From a checkpoint of a small mixture-of-experts model trained on Wikipedia.
Experts: 64 experts in each of 12 layers, 8 picks a token, a sigmoid router.
Below are experts of layer 6 (counted from 0) of a mixture-of-experts language model. Rows are named router (the router's row for the expert), up (a neuron's input weights, with its number) and show model dimensions 160-319. Each number is 128 + 32 x the weight over its row's rms, rounded and kept within 0 to 255. Numbers have three digits each.
Before each expert's rows: "comes after" lists some tokens at least twice as common just before its tokens as in all text. This comes from a sample of Wikipedia text that the model never trained on. Tokens count by the router's weight.

# expert 5
comes after: "the ", "The ", "was ", "as ", "(", "- "
router:141131166069097166165072103131110179124089138136072135159132130127098103130084150157109156084156185113161175082183142146158180159189093152142085070127182137126161128139131149108099153199172107173144114154122125111122079153120181130151109138130118146181096119197099118155175066161154139128146136066132141176122158068184138119103140132110111102142120106099134131153156155132128150129171118175160141120130140112110115156136153139114124137230158081106123142046073130094140137176108167
up0:125118124134148124142165178111140117138097155139092078137150131192171098109191111142114185103103108081114122086136104113102116149187129153123106114146148091099121108118124116127138084135132141157081198108130139160114140144110134123168122121121134103092086146117129138159202114089167103149111085088183175089123157088161135103120172161132091122084103108066121134102111125137124128157120106077108124154145141137059090133098118143107165184108075140128088147077154155173169138162070202
up1:130171138124092113147186130140090124127175115128128086148061103080136142083129141152098062113159103123173089139105165048155111111128123168142147075154139141104173152138069105089089191111128106119180181072180103194157106145128129137130117122103137157094098142130092180143124148137197098141116120176097187128149125142124172095131078112116123129139130179135112076103090158095101109146132090122111125138140136204091138132124122178163134127175141170081138090088130140090144130123171167
up2:125161080160114104154152189138143145165187110075087144087094151129108088165105168092183106108121111125166183133172168088161134150121105180070165087137118165190062116171141129136101134170177119122164130056125128194142136111160116104116181139181108092147070167097113161147112097120128186156154102105127112127133159092058056137116170118153128131150165124134104107115148124073159080123076175105191112090142113187153111101051155125087154134055150128142075128082112081129134163088179152
up3:155105151085166162178092160112186181105118118121151129089174134149091103138072085120123166115116131172206192114137058153117099116158177189133096084203205073140098111089133109134138160103181149167161046207078167138145130095140154123108072094100105076162120141126126095174156169116062061133146139151179132154160153120144121138152112081182121116132129091073159105087154117135124102157121163165130153113129097088127151093114099134113139164118148129128151126091133148127141182167100067

# expert 48
comes after: "\n", "of ", "in ", "\n\n", "to ", "for "
router:134125069113153138191113098132161086106173128120157157117151061100136163079122127185102134086174154130159165074150098182099124150175110142147074135171129085182179110117098128136163107148121087121148066128140075132160037135115115113198129163111096131152101128113159092164211069039111105161139111089157116160106171178103135184127087082120100104119098174125153100080146141173127159143130102190115086131126081103152119103135134114140121150149199111128119186110162152098159107097139111
up0:154107075157097138120178189138143154169106105151111160139114063149091118102117068126149118151146109151129127129125106143142163099138129129173125135144187121113128112079146112130102137083098112120211170106065127135112119065137096113117118130192081095117152161184131127059140114157105180148089121140167125117195114135171153128114171166126106071132083134115119143182154153143043200119110140107119172088102128165137119145083038088129138115173138119142120134131125149125149148108112143
up1:159145147130091114158116161086074128192114150110068084142104089180108138088109111152193151110078087121060108155109190115102131113154142072102128105096157157103079157134121140149159123110130173114124143071113148117067089122126146114118128145138172143156095095150066099149141198133079120173059150139115162102180084120100124128105148124160135146102081149186128118139092141137149147118110156089150122113107128183079135133096147198115162112083176093142150131091094116149154121138113140
up2:096131094104139114196128151156124069154175096092133059099157092125073190159134153201082075110168183147150088107126071144169110139144094162095114156141126116142113049109129166186198075162090126076102110117119110139171125155122079080163109149206120148079137136091151102163141063154128192065116108104153141198167100097135099145131071169102103172124139108110148120166137156105100160152138124174091130168162125079157102100106072169150107160119131132142052138147092120147180109143130063
up3:104171089117165195172150065171177094107132128073136113083111109125085213079172142149127108149098150165097153079104101159131140135126115161134108157147132081149161075116132132135134078160118112091150132170122099148140118150117152101126160133159124072193114133120136077149167114143153131114126062113138148140161141131082118151115112121124135155142144145163144098128118139140133113081080138169076154116132093128175107085129107081171177145120197074159149129142126121098171149125137102

# expert 46
comes after: "| ", "- ", "\n", "\n\n", "The ", "Preceded "
router:153098158151123162135090131146154132125104057148144134148129104128083123126054100109133149100178125169084149137132102151107117094131164127125191133140138185124103170162150125113153108138186165162129163084102100181151089145137165151108147120063160149124107134180154080108173110113163146134183170064127174156181145119177209161089145108142104078233114108155139170067149168176085211116180139137161095114149159083112106137113146157119138118178151131060093135085101131124208132101088141
up0:127159108158071106135098155119086089148072178120143168177095120077087138121086071094115106089153140125144152182114114103120153114144112095134084174146100131131097140184096127073205077164154170125163182080106098150162126132192151165161144122120200102147094082082186177075131127117187100201100121155148103123167124139173137114128138065116096125131129094131134141095162151193132125078145159088107159107141112134114146129086104085148186098125112138064139163109085097089132111158169113
up1:068093163151147090118151159106128141113136118114172136112105139122114149132097123155144081084121107141137134080130101129135098143137146089147160139182170123096149111148125095163128150135128100106194163072148109102100165077089141128133129182059161076152091100140143103126103137118115141072117137131135104141209093153115117115143132164125120136077123197121146139181130128173124126109126126089108117111158167154081127141148064120132157079161095101137186124129174138154100078092182131
up2:123148153084200166085112158183136169115181146130097156142142131164149176085028160126079212147144152151137152141115136113228091098111159107125067086077162100124102089107148091132114106203141116149091111152130161153136164173078121165127115134107158139120069146127171124174113104102163081167088150085087210117125184090081117203181133103151132096124092095113131135122103146155106113128121188123152166113174182130180096136091201109141137136149126125144124102106142121164154113083112139
up3:142174103142094146174074147187157165180136118184162148124071127142114187159092091124145103059146152125118173118158136121136140060141133110138150125121074140136160174134148136172142101179083128112120109117137144091183183093122089091139091144120133124123158154093096106098150167071153193126096088075148141070130114093088169119072115144144199130136134172141077144133142139128171106114116110095163157136202167133111106123105131185144150157104153133099087149177057126073188165120161153

# expert 61
comes after: "| ", ": ", "- ", "Al", "\n\n", "Z"
router:141154120160149200164130133127153128124117135191080146180171153217139110145061128112096105119121143119162109127178143137073183099112106165089157142159128137092103154148118117113081099141145113133085107185108139103110153140071114167162143212120119125076110122135116131193124160129180102137120082112085168142104183132164155162060120130173145116160102152180145106131125144155178161112182112120116114146142153106123139176110163136108112087144155155092149072114142104108165171113086129
up0:141156094167121083078128159156119100183102130177128128174220141144160169170165108119133117104084205129182089155093127057133154115103144092093105075107117076139121175203114166151100100210125062074137096100145131247206143076135137141097101161167151131127146149152106129116137110154138101195104099147167100167095083102135174125102097167125104153150116115090069130114165084154144169111102148169098176143197105133158139125135144175150199102169098112127087102176152148082130134134099156
up1:165183140169110148050162146075153066141125145153109139117142171167169095155104162105106091213185146113195167103170160142134099122147195197132161174152129117129065141117139145089127118182074121113138130119191181132072075149145077084115079156141076154087155175108069136115141133100127115146138110139091108095137145147160146118140131117120098171112092163086154109094097142097127128122093180167052055120121107095131110141157153130135103170122140157095130120184169039122141141112107142
up2:126136119090135159079182126165166148123118137118126138134176131151204115147117115091122121181071157114165080084113127111082102142158099148203149122136089116088069108136171075101098155122157053164148136124154129142097126083146141159127149124161055113116152099125168161137147182153159077168165188128149114144151113111147133108126133119110153127181149110128139090109147122099080084104131125185162146138124163124139106118077142078183136072153131115122113148097084043123131136115143111
up3:107134138130028170115114138145145121135142140092087041132155130163150162189171088152125127176120170116137141164187125168154083118131103151060118134119153087124102069137151127140084105082141118093152120190072162136131114168122139106165113106135106186109068158088072151178078118118170118152092139077071122124106159079087097164134153100122109131148175131121169120131107155155126130173148126149113104121126113147135120075116134182179106082088135111119148172162152161145099136152164137

# expert 12
comes after: "| ", ".", "–", "-", "% ", ":"
router:187175154144119149118122138154136113140198093177116104128116056184128107130046133208118168097128141157156136140148183145145146106147168108153139109200111181133152120152103103102153106119165123123195127116165098178135107120052166140103184127114100113091084125156118120125119101090117121174146146103098107131082102120176170097130080098176101113149149114116110128137163150171123159213163045143117086039158131108162126075106134132124113136144118190100066145119077193160126122147060141
up0:115134121131098129103078152095172137097126109174130196181115152091159143171153104110113151186118073152150185156107127153129125089147148082101132088114116082163129147157161112123184161109104132134154137156132121050106113200146117101102117164110123138101123088148135141154157121162172164087121107165095142085133142132128129106134108047146160116153156111089106153142139069106085192142133095142125101155110127129170081097054218168158126148114141102166205126173172149119115144120163190
up1:147089088144134067102150143127156170150167170060096128109084152075132157122119131137134138202213072086062060145148155171124120053079107093038145129149122154131127182176187134151159165097118154121091176131105155103120141116118106155195108093137155157173122137147153164161157174081113083082148145103118144133166095179146142113209177166123107132118105151112157086113121126180110119164173175080162086152053110096084150180132143184121152154163127104145099162179113076106136118140127137
up2:217150073099096145090151129154126094109092102113136153111132160130153162093193124137144111137050084140147105144149104170132139096123116091132154169123174093077136136104086114067153192140090160161067087131100179097184121125167116188143120179137164161156149097135115101132109129117108161100156138160118088089168112103142113112118141145108128108116098129183082168091130150085100146143172145110058102123095103097096124132119091144126134183149133124147137152134106062100094149153098109
up3:139101130099112193175171111138102122126123110113140130163110209167122106130130153125110134160100102165056158130130175144151195150154131108167124119179102104105146137175152140130125201095148102149163130141103169123147164126147100170108124160085112137168152091132100118143128128076101108145129115109197124159139153107092206178148152076104150113168142108127112133057145109073141160160024145093086195111147135147149091106125170105164089097135105076188149179174183131163145118151131170

# expert 21
comes after: "| ", "- ", "\n\n", "He ", " ", "The "
router:237147166143124116146077119141149166120082087168123140152160128097092138125051133124081139111212157111105138126135140163160126094126126169149140132102168148131127161113124119104181114190181140127129110152140127142125073154130131166151174152100179174109114119156114115137106141147143141173177191147100147168108083114176161097148093121151147089193122163130181138073075144093144186151193107150168080079135111081097139130113211178170074081127114129080097151113092153159127091101070116
up0:084168188127175201131136088098139076139118110103124155148065128154045122113127128114125138072141128124141217188123141081135138174135079097060099065178136043185126137126112131100156075102146164119140090146219155136145118205138101169137101136169109182127118155174140120092108089131076121133124111113078151117117085103108118157107090142170098173132158188134125164162139155164099122106159103123186159118075161185111181126140130159197085119115108098128125198156076159083154153126113210
up1:147084120110182084179107114094078171157101084146125148122101094065139152082145051146120184096140140138100144107102155128168113112111124160168105137095148198139154109119101108110183172171147140091127137149135119195116101121209174136123101152133137126148099143147180099107140163148194167139170146095066135166164098160134110093150129166150169133155134151172169166100164119127173122069091134123107111119085204125150083111099171074088113081054131136120097113108068109097103076117109145
up2:147157142150159127162157150078210170097102137134120161167175102144143133168096105121118066091170119095133129161170141151119142145114122224137170134140134180116093100120133158119120116078153137086154134142129096134184146127066142171137192119148145132110149146155176130109108168093167112134115157157177168105142117133125118091143080077120115057195102166080168127115128081145166109108104138148110113095188158136113087099147181140148099132125110118085160141160155109116162110089116112
up3:108122151133146159174177061082074120063132124122120164166094099153077145179125163165104129179150094112156126107123116170144111134125128154105143104155159130141123092147068184147155104187165127134132071114147073048196061131113140106128147201152132146135169164089127144122126173128137193105106138153111106137173112167119124109135120101115185118149063129131155098140122094088089171148090117122100160191105187122115134111116146108163134107194090125120067089132056094113106185156056131

# expert 59
comes after: "of ", "in ", "for ", "to ", "by ", "on "
router:158119110132122160128140115162124149104136106108075184130173134130082181120079125136082151126159139125172162151139129140140141097165114155161098147140184132058166142127133121103163104115157126157131128149122127172069129128107207159185142092118083130159158147155143134127130149077112119101083136172143054163151157123219188152096092120135097132142141156152125083125103101165119154169156129146094110089156135088109088079125142121191130129152165089087152076084098141118083194136100090
up0:168119087094107205147113149167080153131077046110117049101108096136096125185145148137093121136069141153080158190122102124133117110094208139143167094132148103083116071136144083138123131154124165137114133165146088135148117113115189105120076119172140128117144147130154163167114112117147109119166121152169189085112084156074090124163141145112093091175192124152050139126098130098142067100159113153111119111137121172150120140131135128099078098097145142155133130141129064186063145129185099
up1:158133113118155168155152154115098144127079108132088148088186147118048099171148116166085144129104170150175114136111081166203125111094114106159126189166161106075097164065116136128136164109179104098135114140130115143104128127084151151143110138119169079103129096156192150162065168104137129121093134186159080144099158141186122090180133102122191183144147140104097100153149151146177140120139141152094133133093130171102108132076074169110118130086132162070127140119078106167118096140146104
up2:128171123149121139132122081134187117099083220131152160143127111137125112105105092111140093126136134158076037088169084181147090108057121136101124085067144137155123137133103120158152122142078114078111142192160176150136138120144147100189140070161062066139166160078164106108152139156144187176135073133107092133091152192117138160102093081079137123091142138123089106148139112138136156137120125081141149117122126131102227125128157171171129130163141171148128154142116164142103133138089068
up3:113166103138187114148161130147134099134130197100128145097146130148112149084102125151127132105134109185148142084154129147099111125149162133130140099141139053132116158114138103093162117027136105106165067121229138165105133124116106084104118115089130148109112131053159129097169207126128077110138113088071160115149120082127100147158093127115110109087133136150181144095054131144147125207165116181137210159144168146120127089126095194165061150142149150149151130122103167202100100135122141

# expert 16
comes after: "\n", "his ", "s ", "her ", "their ", "Sc"
router:112115148118124178118075120162144156126171119115134171197166123116133171124108119156140153113163139157149204133165145144192142111179034163139172080154158103081113159138136158111165102156161098123130159122078129126154113118106109129123101151041132119181097131174114091079145102102161142175219123115139104169124115123159082128144114122194105160161115151154155131059156152134054144128187154141144125141174098155084116141120171156170106062113070114056104104117129151122116152174095113
up0:192111144133122160078133158113114119121068115090086163170063142113125076126097125191137166149124153084086146190093093146116122074107133128148077157103180043114071161064084129102116102178130154138128134097115112127096136146123097143132139118148091086098081150093066111122195116065099110139147095121130120156121121119117120154129137140109189143186132097133156051124133064100066147122090098112138077181097090115108085105141139115124109145166142051095139090170105097075113107108126153
up1:139130144141122145139147144077074087121143093116153182093131157122133137165147135162157110041072135146114173118173137155127094172127126115140134181142164120154104108133161115095120166125161190160127115089087137178129122080170105136157127144140154125172175163178101100043148113148156212163149140159129183165148128188138081112125139158099125153080170094144098092044200141128093102117135111138124195128155187160145061107118121164090120155139139091160106089056168089185162136113054113
up2:134161159149095130117153135160105107075142170135115102109157146130141161150124112141094123101134149143157154127153077113090143147141113146170173110100124141112156128139090137110075061129110094140052140104170125080098133126128105121135128132129177079094137103166118102118107141124098130157133130176156090042118092109148159133124113108116081162086106195124129092135091108158119089083146093142120102126065162110100120110092159172173080143049165087111178097097170144134112095183087129
up3:066178163060118084129087147139147163148163135160151075127157158132189130111216137094097141065171090137132139152077076162102137113120104106140115169113114085060128046147195126148124152155110114080095155112125161082113085160110098136091133118145139184141071126126124126121097133134112115139136180150128103113152108070097140155092165087114145148160129109095129171124111137114159160109085155074167182118157108067124125053137148090127179152172025168116139159091129094086093096130112166

# expert 22
comes after: ", ", "201", "200", "202", "199", "198"
router:169149091076076124172154133159167114156152096164098171139144117101089129127096131189113101088129206186157123078144122158130180110192087072153143144166163171112126144131152110106118122106156120150122122085115131155101101129143117176167162091108062118126115145170126038117107086149075147110165177160087148110148167095143162139103059146130134122208124156068143041122082145171118173145177061128128152120142130116100134144081177124124102108171168123092129154157101139121121133087090128
up0:116154162106112107106123175115138111151112108157094155168084132114143139120120100182100153098150136162092123142160168120125158071079136147140097085157113091087113149118082169069137143182191131137172073122081118119156205190151124104128136190159165184154131144063146087179134121162146112160133126141069166090154103138119130117109117137106200076140176129114146127098171135163152104084173142145120143129130139130082144175149145132104180135124101119124121142102096139081111154095177148
up1:161112122112090145117121141053108123102089142155121121107125181144045123119156112170121154093200149117188066134069115115155115090094079098148131153085111125098094114108085157117145119134102091111143122150173127099117140149136144174123193082133133128147151105157129105126123155163173145103075073136134121105049124180158116169108130175081166107133149091127139068120117077141166142156138021142134113102109077107140181131124103155163067109122124111090116112155092100109160037123123163
up2:199122146076090107139121115135091083079085122095142131148182130160136130085133172086060135171077137111153115143113108106159166141183143119135097150073157166183098152096128163177142153164137089124161139107093080152132184091134117099094124168144132116105162091129071139159058099090145161118151142135125107150142125113109064132072150171161099180118146125115159073193144172123081147141116088084174124057153156135147134132131127168186170129063133116101177121087114141068084155140127148
up3:153142125226136081140178174081132126189096151127161102146216180166097141144177188151140078141104081111100117187119103138120165155096111134132200122117076183138128068150108138162083126117126159104161145139128150131102127146143140156092093109125156179124093124111091125114091101127140082139126183118165194149119108147160081131194150093125116106177100097143119107147105171099115075127187091115091153209126163110221136093146070116131095136144133147145128132140176075097130132097163093

# expert 7
comes after: "the ", "The ", "a ", "his ", "s ", "its "
router:116138128140139123159085135194151123129169131124094147132115141154078162116115086144139138071180158106104151126135099121061131082116133138169075055121151106114157137229123191106103141164141127161168160093096091100122093170106126156188138123089121155198112167190132092162195127111114125160152167079143161128146145153139176125108122121112094176132148122152172140100123135121122142107186165128118074130121146135145139135067202130101121110176121068087121108120070099083078160114152151
up0:122150144120111102100092144132143105072172114100123083144072148178087119185152080164182146128107088130138141139077139124131096179121154138172150090158121148101167125101098095150067164136183135096149171103194070165178176165112095114178128121113139166128109206119108139114126168145162128136178131086101137138094173066159101181135136111071145167104178128128175105114134117088172127152159078115080137133114166170103118124098161160140149116127125116088154151107139161134129153122151154
up1:136127095101118084156174107133098110120149106101122128155177174122115090120085133153109124085116138118102131106180110152129050178084128112112076100114090067097152105101070079143157138054143157131121141093092133163111064140163108117178119146116105144105097088137102111148157149135153125082140150038144099121166133128160187108103147193143174161115103105135109179178119129113114059145098147067144131148119081172093117101175129103115130119117127117088117116145124125090126102132131093
up2:121105169194108075173153124124108098108138140112084065220161145151155117120119088095157148128098152068152104210129069202054113134132148103133071092117147179110152090094163133119130137154092142188138084130165171161131159137094138169076118119083097086128096077152149183214178093136161109127158096122142158111120136102165166138085155116108170134143166116150115165124138107130140055126124212152129066138118120161104181137156140147107099123151100091134114150168122121154123153119140150
up3:119074089065138160099116085095135072109147175133158120138185161084134083128112080081166106166154051163143081116144116147136184144069101120140105113094100164120095127157103093081184124145158111145054112078094156146146073103134173143145104151134112096199151104141173131136117114153146155163125095131150197122144156131199134129169123120149111147168135121103148105085122185061138194094103193108127131102113151125160128163092202174116067188184160069118058154102079141113144109168117159

# expert 49
comes after: "| ", "; ", "|", "– ", "—; ", "MPC "
router:160137092148136107135108132146125139135140120105125126181169144150138171159055104156021097145166208162182130135136120095126108147124166159167195161111151172144130158161124110099150081154175147144113091135120073200134101123127176155166120151101110162119136113186106135176078144132151163111157125177063121072126142084125134079123114171202069063139105116098134103091098083160151158172177080145150130018142141104123145086098135144154129041197136160087110102132051102169119160126088163
up0:172071176179093090134128206137148160163151167150131122174081091116148145123111156067107107150165136106149092112107138145085169147113168158101175130084164103111125086115166142095161174140068084103143097194159133122143140102113146133125103121140129116137118112102162214156104132157056127150088123128090136133042195111106136172125126115155183110155177085163141172136099138062136119170075124126106087139169195113157105114125111124153161136159062161147079108152099163178160170139159106
up1:164100186120141102092131169080127151101111130158105194161094131148113120129130133116124129121093151149100141123123087105137140108150177215149153144070115124130095117125086140129106156116122155107129115157107126123090115187107156040132167142073102093110129136141130112142150044147088158075132122219156152064136101105108146112090150118184138081148142052120133154142147148136120078143126079157125115105220125116178171087158094081128166056104137135166088155141129142106115130143066160
up2:137118149096214140146186161101145106134109149161116195163084186137189124105166181103143081150147092108170089099109125107122129142162110174221177175136155151164154099076115121122143135127184140132118182128109093110121104149159144136196120135093156140133126063128110089147156154114103151164064126102139066182097201099125176158139165108149085123096131174127141185087122175122101148078110126130074170119122117095074063144106125113157133108132079199144156161139117117140075124163053082
up3:189236077147190160132112148147147140104148180095124142176107134114180067136085118121136155099087118170126129168114174116045102105112093155174087137167140155130167135103149088171141130086109113159168122128105169176100100154087097191128104128072123124184085152106117104174146109162072088191130090122152115101141109105164166096119095111092174132093113186087119156101096127131148117105140094153177146110082128180191129101144063167135104127125101084107089124119135065193109154142116073

# expert 19
comes after: "| ", "S", "- ", "R", "Y", "\""
router:179151100144122146128117154095140174096170103099095137139147135159108159085087135117099144101176138156140116135136172150126149132100111134092180133160144159117192145133122122102089109151162116155128103180112150115119133144114165168143152172107132127168174171158140130141149115105134092199125130121114136133082173165153171216103146151160146082089102168146126120082131150193174173111149140140127137155161112083146155137097121165164095076137100072145034124145131141114175106119073137
up0:112192047073146141215109120078160145119112088138140116114207122119092121117127117157152091106113168078092139125136127200093125070091134189100115135134146131081096135152112090100127133117106080083123116127113138207102113101153111161081111161083121141108139108079100081151060121160143130164095093057130121163113126103129083112165143129100152099122112120126188183138091124116144132112166122191122134131145120092100098167151082188143128175098153176150179051095199075149167142171135164
up1:164156085181157132105103088119144071117153132131120123152126174092079175119091081153101145122107088195117059072196109135137102111128115109080153088124136152116176101097127150125067074062141172087123143156119126128105124164152146184129116122202129168093139173083142098190140096119133106139117143129065122096122153118135193173102116164138073150118159161104083093092174130119137199146157149114104144144124143090196107164151142113082117133119181107115118208153147109099086125112135099
up2:145144086145166107138181094165200127085138172172086129126113125133096108072114082077100165118139150091202170140130152128139141075094167084106122093071126096122144070162120087162145108163203187106148142120099090085153144149150114184095107126144167120097132126115080108100123120137153088132128146131169108113117095141063096115089125128116088081062136114163133124094141107066124063124099131115146107109099131106114148110149093144170093153094172120148135099114050101095105117160136137
up3:137163112128093173169101151118164179134120142157121151121052131136130119111082044147088122131200089145126139059125166117123141115159164169137164096109125112131128131186130104140097134052118114129179121114134160103098108134130100165082189129107126151073136153129150111116165128153092159104126123150145121081102131170186176113132176100120127129146113131161073126173104142086180124104151084108090176164061102123129138135084140146112150138159093142160137130105157174093056097156112149

# expert 47
comes after: "|", ") ", "\" ", "\n", "i ", "o "
router:179092080121072072144035111139078140096111106080093124162147153162137083150055127143084144094129173161160184180121114132155138057096097168161105125109112131099120139124078166055151077155170146160080154147108084180089062152135138159198123152093172172097183061161140133204130117107192146110103147132068133170195107060135151077086110150149137122164119095099129146146186125111127145115129124118087089078104104100098122103096152211110154116145125155122088094131088135159185112190054079
up0:113108099159095088132136108126100092065143138084106131101130063125087118112078115134125160104103134089160155208112155108134111171108126100177141120080088135087135133147076132177122094166150119137131158112122173164126138188143142163218079127182118152172181175121090154221128081085197155081111129139160078135147128136124113121102131125173143152115172140182153181114118147156144160197165110116195062146119104063098123189142194098144156152101102120149139139145133091162087116114110125
up1:171088107137163130140108164178160120107097119100118135092101126148127100112115141104120129145134106152153154163164135129167158137052107124183132091128094131124155112147136111088179112114114117150110114133130118173123070118088155141134117111144106125137206160129117159137141174075133126148115071129158105115120047127187171100113069113140087176121151119177111141155166163188096116154058137130140052149112099134136097136121109114127105119153134156108088179106145129053091121130073122
up2:171095131138156105072149117090090152161141078113144121157111097177095090131108176164124135137091156092131130143148136124144146112132127159081158181118163054130129101141113117083103130127105132132129128115141156149118088183139074018104201144106111179089154179172124144141180131136040121136139120178143106110153075137174169111126179114182154186065072130134127125116120114134174151134116064140117150159143070152092146158143135129097153163131066106144132142090131199121190111087102094
up3:142179162132113072194105136076167079124082175136151141118079125172116091127068107118064149162104108127153107082119089092057103087182135157162139161116100131127108128158154140160084054134131154115153086128115159176128107112136181154109147140074188192099195111183152089174164163163134159161145106118165063102208107133090144113101169104091177089159100080117144134157129073114121135132119121154153133119115175112187124149088119126061135142128155148109082113099132144147139177171049127

# expert 41
comes after: "| ", "(", "; ", ",", ".", "$"
router:186133116131145108153100092139078164066129064134131134184166093178095119127088127210062163092172178189150152140106163133160151153105168127148114116122137173148149209138093087041143081088129124102076167136116099156151121145159126166200131118116102142096135086164120136107122130081160150161170095137071152092156152113151127161109114128186077121118123118138167130090142118145115145200177119160134094120161176123148173121134125149167063101150124104138146094110104169094139118127075122
up0:043135133084139110100123117132130162140088172154097169149075197100133156134116119117065186146079154157161175116069172139159174181128111200127118130191174133199165141163126111162154112132121144156148165119145171101084067095144152132144084093145123172104052141088178185093146115130160195145169123115131167156144106119101088062142085106136081153103118143090162084093148104138125136195088140138185148097126087150069128147138157122133069178090108123152058149183149148161140129073106143
up1:183144134141174098119145139165153123121076115131108115191090133146089082142140112186147119155136120115120129132124128154088151137119125148060168133200120137116164164107109144077054113118157124121147113181191171110126093156123096091141121143143093088104125159145087123165140138080147148133189095120099161120193128137175152156095113091132163090120093102143160127139158165099202157108169074120094097136140180120152177150172104129203075170166132069116153083081138135186131132166124129
up2:163158148111146110092152123146075162098121080088132128121116127179144137176117175125112141182142105127105098143090153114129149139118149129130105131124145128108131088128083085075087137125181140152153137130130102119129157095099095064161125150132164118085066122102130136162075098188189112099131125085062113120169170122138118149099173076143111156087111141105133120109164165168143113097139091168088152104151153196171152094121070102071199103186131098154117127157146096175104150189121130
up3:112127140163125084148152180168148042099092122065131139059149123191101108180091177143152187187128116089110145116093074121171165133135145128099088168156106101175115062144115154112171107075133203117084122144150078173174169121110122125142143095105135094141101133126137095141111137128179164114058076079137150086152091131141119074127102069096116141184119171132137130075090194113189077128078101119120114087166097188091126110150162108218113076130115120054071196141114133126128123166126085

# expert 53
comes after: "|", ")", "C", "G", "E", ";"
router:171111114120091141164078147109089132172124117148152137100156118147063136088107074174118133132198129106120109113126126111138144108158117188141165114135148165088158105153116095108165128144117172129129120136139103168098145102104128212142110223154130141109129123165120098116097089152072076180172094091155026143135177104126148171112096149155135085194071104102145105157119151110133199121170092073168110132120088064103093107139139145171124089130092186133137127133042136165178132121085170
up0:118102107104119100087132153149088161131168137114146134107138134146187154122165160125154072154156101144116125203165141109145120077114101164076074099113105102101132095168108078120133089171131156076074101179132136081136062146169149125134127119202125122084132157092114165149159113162146136117095172043118099116142131181137142132164089160101128119048131084199173085180096160087140057047062158138097142120154106100125121088084084144126136092132104129123083141177127134115116144103119170
up1:143143061166142120036099105125174118108166162153127152153115116084158137140133169140075184126191174130177087135146152128170171125154095170102114099113163109095116115186112148179143120126088142193145057144120105132126172127129147139152165126119103156112123132145146085170162121107120099108064096153072111142174096154102099105138180099097071126127175147099118106132113136086100092158144144126142079112092175164118133104151182148163162118085137139086154162167116140089180130140111114
up2:121083075133073072123186094181118112181060153134079048078117109149076139133166118190104093146180136113099139202121146074181081081118108169144088117136139137081135093080177106062140133149141073178103069081158169083145132147104157152135101139136129110136118198152098125139103094123160135087099169141129079105130097126182143114130090160098137111129116127083126124122073091098133131083147128058140142088090165126152156121112086104198174157198116134095159103106136152133147113092180072
up3:183183140159076170116139189138160124142119143132184088137126112185081176140124126126124172132166120118064120096085139102155117121107120111208095100192149116080108070148122143128198162104083129164077137180106178143114131127143143178105160141164105110121073135196178154107131062107095146147200067145117095165150160146125143125103121130155156136169102139136082135114136117136138122166128144177127160168121105141138117113136124126160179112153167132173176138062075096136099065141143127

# expert 32
comes after: ". ", "\n\n", ", ", "of ", "'", "that "
router:187159100153097136134123103179189178060175152180115162120182118185144135150080105107103189098133091185129164140124166186069133116118132130129078117162162138210160106139168129128114151142134155129163113096090089116080111118123157190151144169126161076089130184173154096131157151110143151163166155129075114068146141131161172156116106160115061097135127133167187123082097167163107184121114115128132176164129122124142105149104136085106119122184156082116101130127148120111170154063084136
up0:090137163122154123149143139056173174098192091096108146130089110143130115058173117124070164107144118163103167117120187101144098139154123085097123119133113089196140141142090125117081116129072166104090139133136149124168143124096069104123173097106041123149160149130170118116147140045112203086186132124094171091136153159122125105072121199065094115093148142109132130171121153121130150070085110156198122172121063138135191155101139118135144127190131076106079142135106094113123171145132117
up1:102090149077149125149120112109145110146146094138093111162142118103069175137097200119120133144122167059103124131136068162174152141123152116134119109082151125096112133135129114159177174116149094114125065177112086130114124137106141132165092108122089139116157195140164096154143101127141190117166118156167053159074123136133130142136165119097124143157123079181154084127138139102139092183146088139105144139104101123110151176163112133112147108169144126090157154143129089064079145144110135
up2:133174112130104131104100095103123056140110131193154129117174079104067145149096121140152151152109111085139145134162066148105123177126100115134145161122105181120090073079135155087113099118139123140130123170128065152164083091138120109122142125099092158118104069124129122114108129108102108162177118157190112152096083135139173122077105157117087132143071138175174117114125135143082101208124106097112161132126162170111072197131135083133053092132080184143156128105112170141162139148135168
up3:136136116182120137098156137110096111098076139082105092119149114140095118098135081127110140138061128135090108174181083109131143096215096129074116106158156142092137227067064150132126109127212139123152085119109122165126170098132107175167154135156178081139141143167093126167133095096089094154142097218193159079077078130184137098114099132098082129138103159156177134143092109133140078102100131153084162129105135174106112127107127150105130105171155105153150189119092155099087132144147131